python train.py --n_layer=12 --n_experts=16 --norm="rmsnorm" --warmup_steps=208
Below are experts of layer 8 (counted from 0) of a mixture-of-experts language model. Rows are named gate (a neuron's input weights, with its number), up (a neuron's input weights, with its number), down (a neuron's output weights, with its number) and show model dimensions 0-223. Each number is 128 + 32 x the weight over its row's rms, rounded and kept within 0 to 255. Numbers have three digits each.
Before each expert's rows: a language model's description of what the expert responds to; "gets" lists some tokens that make up at least twice as much of what it gets as of all text. This comes from a sample of Wikipedia text that the model never trained on. Tokens count by the router's weight.

# expert 11
Opening quotation marks and apostrophes, dashes, and the first word after a line break or cell in titles and quotes, like You, Win.
gets: " \"", "'", " Me", "-", "/", " No"
gate1:096138113155123101060103145122165112136146122123169145123123063171118146156100096104088107114110154172150093093139095124094066091116115157143106112156097109111091114106139154138103125147094146073132141189080074156165113088148172135142112125142129198134193107134125159124099100068124097111128160102166153111210082147128086097081121099186160098135113106163103138034145084147160170100136170223148124095095184109128119079099080129150062133081164121099096108174080085144148064125157176145138065168127176163106127119112137125118102125165138129169139134144162111120074205117110062109101131130118139065139108097096162132098157100116158110134163127125092164080094163181165122142106
up1:172149116121090105088154139134128143150112120086112151157152088157161093142132116143105144124119128085088160147124155098173166131109169120160209115126138141160035131111146094140150133146206142154054161124134156120069162106154090093096152121118071118135133108047106141147157089176094174115132119142079144135101119130099210105142135127180132143100089182149085154166113082161117085129169115167104198101150146128103148096137148061126137076090156135164113146107134146166126148136105149134157095168149152112154066160187164175164129126126108096163113077157104106131083126053090114107110158157128169110076086147140107128162138084151108168145123062059169071063162186122119116090126
down1:122177159158111120092136123128114133100167130162121200085193082140125155102124107141151158131139087185077157113113087102204130130120125062171133123156135150196133156138119127150201133102151086132121171213121099097198103127096100140167111146144156108118137041119129168152170169145190113123166104151176143169180118197121087084145155114072087134161099113125080119118097170112172116149078113137109105163163131147156137168072137129082118127073080117154114078159110115129117176083083102136108114059103110075083171138165124133146123129093072079135108146049163123133141116162119124163107156132094173137129145080124160147118126159112114103118088097136078154095117168107178173111133

# expert 5
Sentence-final periods and quote-periods, and the | cell separators after names in sports and election tables, plus digits in codes.
gets: ".", " |", "1", "0", ";", "5"
gate2:109084137106137164151118127184100155209151114139058075109150114062097054114080092155122147115094137102173135133144100126161135084155145092093090104093146180125122136062130107102107141116120094157091172191138097159104153169148161163175092162120116091085184162147056189151121141103146176125120101087154106126178134155122093144159108108156118098166091124151183121143133151162116160161137128088142103079175154086113122140094142143046112082085037136104142106126113088109117166108113133157141137103173124163156073150104130131129119183135148126142136115180167139146200090170103134131125187076135081120151143130134156111104112124116190141147113093133165220134136140098120106162062
up2:168143113195102108121160112123143144093109104063180145177058108183183162183132143163135133143182161153098069112127148149136153178152157149167151157154120084139127147137137130158098111105177190100139115079135109093124076092151112083099149127171140144169087112137178134107157133127096088149128139183137172136138099094145163145063129128076136167101167120139064198106084155132120080174176122142089197105104081143112169109153127126182115168110187128119130178102158160177142151143168124110087123120138182068054184124141135135133114102087129146133093066113133170097063122140131165149128109152101140122111112107116096136182168144149105113101151170129097088115098106075165165112209
down2:123110152120138098140164093108124104119151143168124117151127124124126140117133184218142156102096159124128137104154134132136170116171087107111084089095169130212107175119127175130134147145108135091125129094166087130171134046120176065111089110161110133130086138074123163079089073115137113116124128131090187161150172125131092068104144143083136176135120130100090153131147156109111119144095081123087095121179088171163143105161168091197100133112187092084139090110089095130115044132067096162170116130139133088110214133214106118161134098164098121097112171101144139098108158149089123129094129128147149127154115136080182158138073180187144074100129176148164091102103173116128090183146

# expert 12
Bare space, hyphen or parenthesis tokens just before a digit in tables, stats and vote tallies, such as ": 5.01", "22-yard".
gets: " ", " (", "-", " T"
gate1:080044160152172148123131175101097121110195095157092099116101133149116161095104143093125145131080140174136151152059138138135095136157114140105113102169129112161131135116118176144125094134154158165118119133156169153144092132131128082112089131098124153140115152137131128085092054088141150138089149104101110099147063142110105143046111121157202103127211118168103176061139144122084101092111177177107127072058150129154140144116114079144101123149176163130171108145117116053107119098121188166103106124131145104095135098148070076114121159098170135110129216137161124119117135169113087120114128100149136038174144153084199139139127184135196172139131093209167133140128107129153139122143
up1:138129124133157175131161129154151119122149051122061138120060134111105122159121115157135144105111090155087179151082166132174126136103147133140199152134099102148053157113115166199113157095147128148150040096207141110105115160175176061070171129130114169140155158172176150104102140105139159158097134166110080145148118112090190127072090129170137130151138150146091125155079155091184093147093078157091133066047146138100160087119167060155229134155133165149146098120113163120104125116152140136173122161140099168158158107107115117132143132098151085111134149138139098074138104090160118124125164124135128029138169152131111110172149133149148160117149105077125108135114166167156109119143
down1:134109099075169073160158138126145131122196153153123125063082150112146118087066097080144180180167175171111179140085145143091148109151144118106171152154128145140149097183137126130104094156136140144081206154115142112145116100097192092131188075109092105154155093133150138171131113200108105183156140111107140122178119188115116134180120084077126151164108114111130095134134084108168157134105087115151183181102187138129139071139109134140092142116084070146090122119104131091091125114140183091151162076137091130135107137147185190089091121177134126082130097149205163066177109182115151119148156107130172142157125130184130164140160165083091136144147153143141156164157114137165196134102

# expert 6
Forms of be and have, and subject pronouns, in narrative or descriptive sentences, such as "He was", "would be", "has been".
gets: " was", " is", " he", " be", " were", " re"
gate1:076145126127128091152155182118131096099174114110184109113168126202112134095152117089144140146135121145142109140107144103108141148110176159115079153111155109106064077106118174126192108181107117061079213124102107116150082073145104144159105171133150141121129102157060121120132076077159179142106135128101119127156102141083086086115070151190167048135154128089099127054101111162121103116174183157174099117124130059089168135111069134153123105122103115063126121122149109121085079164125161084108113120116162124069072150121135118126164119145155128138097146144132111083073176169124120095115124139128139073161126131150149116086194121135125156120128171174190114088123075192097143113183
up1:153201188172168127112128086143115125132146144116085206156127169098120117127125114099075148151125127155082154145152158113115127085110175095172144135142115145109134154084128108165093083122159176141130098046151119111113134125115190134135160140146064158151100147080152124093096168124091112133113131146169109161132156102122220154126163134113132056095145162129131140102090189150115101182210040129142127141165176109114168128081129163155126165119142154143133162092080139174157119121141138091151090175133107153151111231117176146147098146174080133156205138106108116114121105087101143127100071150167147124163171123130132155086149161132159169125163103113148085079089186143063149118164
down1:025113108126140152148192196109087144139115157109107103125122149085129129123086073139186132106151148130164108136093192103178142107131164140106141120197149129130119181065128100140146133185168103105095144130105120085158136057177098139145121178114093171101068164115092208137083122181135116153175080115098120089127114078099140146099083151103084173135185178144122154170087119091204083149130152042120119166136119127144122118146107131170186153146079180114159156154128134160092118146134112121108160094098097133140144142100139152091128046172179141131102145141122160151170100136149169142114086149107047126175123190150119151124174082127114104155152121159127111158131148135111147151127

# expert 15
Colons after infobox field labels, line breaks, heading equals signs, and words introducing examples such as including, include, such as.
gets: "\n", ":", " for", " |", " of", " by"
gate1:165095119168100130112155176126122129085183102106181111107129106191163146172107099109085155153141141098165111151125095087068140106172107170153207140130137146128182112180154180137158153113127122114122158079117153111106107074143162139107105140155130134232198168113128132119108086095106151138108149132126162155128114162111107129093091121166151037164168138170159128139113142154101140044175149193158108067113115151164102133099135138145117146101163145154096123152120092116139122135125217114142148123124225154084123151165143143107063166157177110107145115131088112113041142117159070093132098117145112113168128116140181125126192125090186156124089143098123186124124105168150090130163
up1:127122153124168104134124095138130120089142125146135170125102081093141093137067141143121122131116129146060166145100168080138131133110173124157150126119108072121122149110134086141080137176134152207114092122165109125082102158122091090142139128091130161132116056113138138119152116148131139169106171195105162081111176089107196219136109128083111140087124122150094126137080133103174072141098117163126167110160143088094145075129199130084155128131115130159135190108132137122142096124106143145187053158105094137182130125098113136141172072110068121123143163120114111074103131090123151134077123161128168071116147114100027146116084141195084125128228073136104059100147178113146172101137
down1:118112132124170111093214124098110183125103110141075127133171152177101110146172113070152180134118115131087118124183148149149090106119138087164129138089115144153132100115102129093172168115183074145144114156100092083129151138176117082119130154139167147057100129112138158126136184140140067083179098123094137132174123057111130130146139139048093107100101163131151116130168128159142175140098092106097093126122133133241165133107115068056170131123110139146165110162110133141155089096132163171134123095128106116153196133167163182083134080073088107111174093151098104151115185185111153171136083186108141170121151159172139108152125136092100120118154089067176117159106182126142118183130

# expert 3
Digits inside years and numbers, ordinal pieces like th and st, and count words such as one, part, first, third.
gets: "th", "2", " part", " one", "st", " F"
gate2:114098169154110122176106085186134125133139034140046058167104113088132097142073161145162163149103216097161091099110110153131184078182104101149097129138119157162161159119141162135074142105160091145138152132084089132097095145103164144131138154112176164055160104166109105130157173109089132140135093096124135104107122115125076147121153139174102119083088149161195112098121135173114169144065127125037160109155153142119119170133171091180164115097096120069121133133179155068144142101145129161136092118130134115157101109123171118158139171159154147101149100139140165218128100094097145131101180127173148125112116119135111135125112142130161113137117103083154183176105212097097146156083
up2:187116170159143117140166108058162163091094072049124148178135089128139128167160130125127203149114185147074157166150153122121124134172195095146068161124119097153155103162143081141168115113157156136105149037108120116148071155108062125084139165130178129147117146127113194127148163132125090152105166138109112165065135097143153133101116136126133131096138176158146126128114193123121162114091126086141138079128158169101169138135128116171166042124191162125131175104132152116090114138115148099100132108116156104069154093104139136057138132151158142152115113143174091104055129155156130099130148133047113148080140160198100145154179149153173151138112182121108075125157181099167141113152
down2:109144129083117110075104118142118158146117154202087105083109176109126160075153149125130128104096154132109153058116153125186125098129072098174092153129170163128109139089106143170162119102146140135114146140157075135162130099087152106073121185091138102100109109160109101103088116118097141080145129067140119152169172149117119149098081122134179139123160165106107095138116142110113135139131129061129128133075126096131028172105098093112132149016173180124132122163131188096116096136101111121143082115127089138146148143180156131156131065158122138101079146107086111128146156056101063118161064183183160139114124172109174141161098191105144097191081093125127093168069145120097134165160

# expert 2
Middle or ending word pieces of long Latinate, technical or foreign words and names, such as synch-ron-ous, philo-so-phie, Cauc-as-us, and "born".
gets: "s", "on", "er", "or", "n", "na"
gate2:137091126144090095149131146174074162217154134136075073180103163130108102088133128165174090122097167087141059102152101119151129110152133204145122104097140163108191153153132165114126173156155136151114118146121106138092119127160108130122118128114183168103142144219135128111140158080129150149127077127140143099149128149131070164156141151110121095090119146134143140119166143135092187142119115140113191104122129048095120113129077196093118129099147122142104126074193110177117109151097164138162113127094134140094124170205126093146136161121156156119131137158104200201086064140097152140135119110155119186106113073110160131124124174127135107118127095103084254142163125101116111194079
up2:177104138178082120053170134132129127150082123125178126175111166199116116110134154155182130117109128107077103133164111136175158155192166180155078103114097105195128137092144148124122080131144165142115089069086121137089079169118134101130156140142140181086124136187170157106140128141076073167089146114144165117122123097159116139123111186104139078096154152152074145084122157168072137176093132108117154152118105089094184101118139149135108100168166145097116076101145174173123098152038093141153060089083159105078141099166130107128107134094113140123156088184140163124096127119084167123104079101121170145109103077074120071177185146161136143104108148090083148155105101092152128096156
down2:210068143151115108167124152104128115158145150145112081114118095100113139109127138108081136152148139150148121125135100147125144139073125141154100140096119107119123111192139124131145117120154187098085142199196118145074137110072123061103118146102219101132136080152110131137096101057114118161089121136093137194126120145119066117146110109150192126114161135104146111065099195124145099116152109139143178128118162169174107071092102087129130146117172148119189140213162118092166073177093080111170142131164143109147173131115111168164153079122029111137164091102154099142092118146105077102189081138162099154094153100118173159124103144124145128167082134088150060131074174148115111114120

# expert 9
Articles and short function words such as the, an, on, its, the possessive s, and al in also or Arabic al-.
gets: " the", "s", "al", " on", " an", "t"
gate2:119139118120166187114105135182101151161104097126118073156139144120110076137080144137135161139108190185124061113167121193111086059138178165133129127110114133097163101104087148128066110070163164176102181141127143145116176073156160114112086129149174140070133144130114120154139137120141143183151139124193081098147089148086107135169109119084176093081142121136064130132122154157085163127094157096101179120118093102132112136160098196070117096075134120140106169096150138119178148093156174116096099117110104085172084171134137090177166157144160081068133072143169169150145090121090125135105163095158132134109152080088099151110109167132142125166101099115095197184127209103135132129083
up2:142128110146120141115162166144121152183095131140126097137156094175141086092108128154135159117143106129093070120127103181171122082183209085165115156121158146113088146101164084148065059127084189139144127121119153090050078165141083123132151066176173162100127095140105207108139137168118125123082139147142164121167064178162163128116162142135137144123097174154078136076106157146090099130104139099089144111120127122062151095110156120131122097151188158116149136109138148135136109218140108130106130115101142132123169128143128112076078137096149161124144099141171162117092152105184114142110132108155128092153148129093151058118109143125177222091135192109106143175158190067128088114200
down2:118048131091134173108120088174115141143119142175129068183102137115136112141150107186130152147167137148141126099125138109049105211118117127097171155152122168137130155123061190093151112141109114085146140116169086124137073112096145098115120163148142093125140088118120154116128098114109169099151141165064143203200121133083080092121110136101158149135054105110141130093159099155154087131163078165188086184132137123128115144087134078101097155163114130113162158165142170082139047161063090153154095137099127131186109103164145122180110105135160075097115205050095111117111204140103141147130093102158145135162087112123150165155096142090107160155101174136151159130085141132115110166113

# expert 8
Capital-letter pieces of acronyms, codes and country abbreviations, often in tables or parentheses, such as NSCLC, NASA, PPP, USA, SSR-5A.
gets: "-", "9", "S", "N", " (", "V"
gate1:176089131132112119162115141131153092084223151147195093096114070176089168122153090103065132105128107117149113110145135162093144142189153147154124125154064134158170143125131120146164115154170111114083177111102140115084120083120104091126179097119139180160124136112108147165067063126102166131145092126109150108112090197112105200085098083223136134128182128127031184083173123134116121096160148147139130113180122154145064130108111097158100088115122162139139143101120138093122059110130171138109089102080119138129035092163135087132147176134095104127137089120137091109108122132089097075102074153156136096145128143132130124066155145170130143169159136118104069108136119138102148076139
up1:165135164152105094156124107130154111156168102129153162135097085048130106086102173112074107097158090124088148136104151109157138098127111115157168110151121159122128131086137104187104114134193128152159123082165117138091116159151104027124192147134112116152113100096139138179131137156189134131134116108117129148122149069091175207108087124196154155133077163163042160122095160128157094120184075139158135103198089134083111076134155107126147087139126145144145123113147185139104126103124101134180115118133087160160068149137155126144063134087076129145132106121141136077118145098091129073130123178194143150146144178142075169081104142182126148142189126064155081149187163095082125116113
down1:061131108151111133157173074107176118126075152171088112131079136113123131150139144127145163100145178134116142062140068101135147151127178035161131123112089091143146160172105129179163113166124158111164107183107163105122111113107108138189100127135118126148126091187151151090177068111170125138154101165140129082132141126122090087114170103062177150094119155155135098124105129121113117193135089150080171143127145094128147133073141061108108140112162116127136148143105119153131155063173092086116202104134124109134199194089155176117192157156062103119161100108140114089157117153154177098170137163103065182180145126076118137121188136112142092164104100098102197132120183114134140155141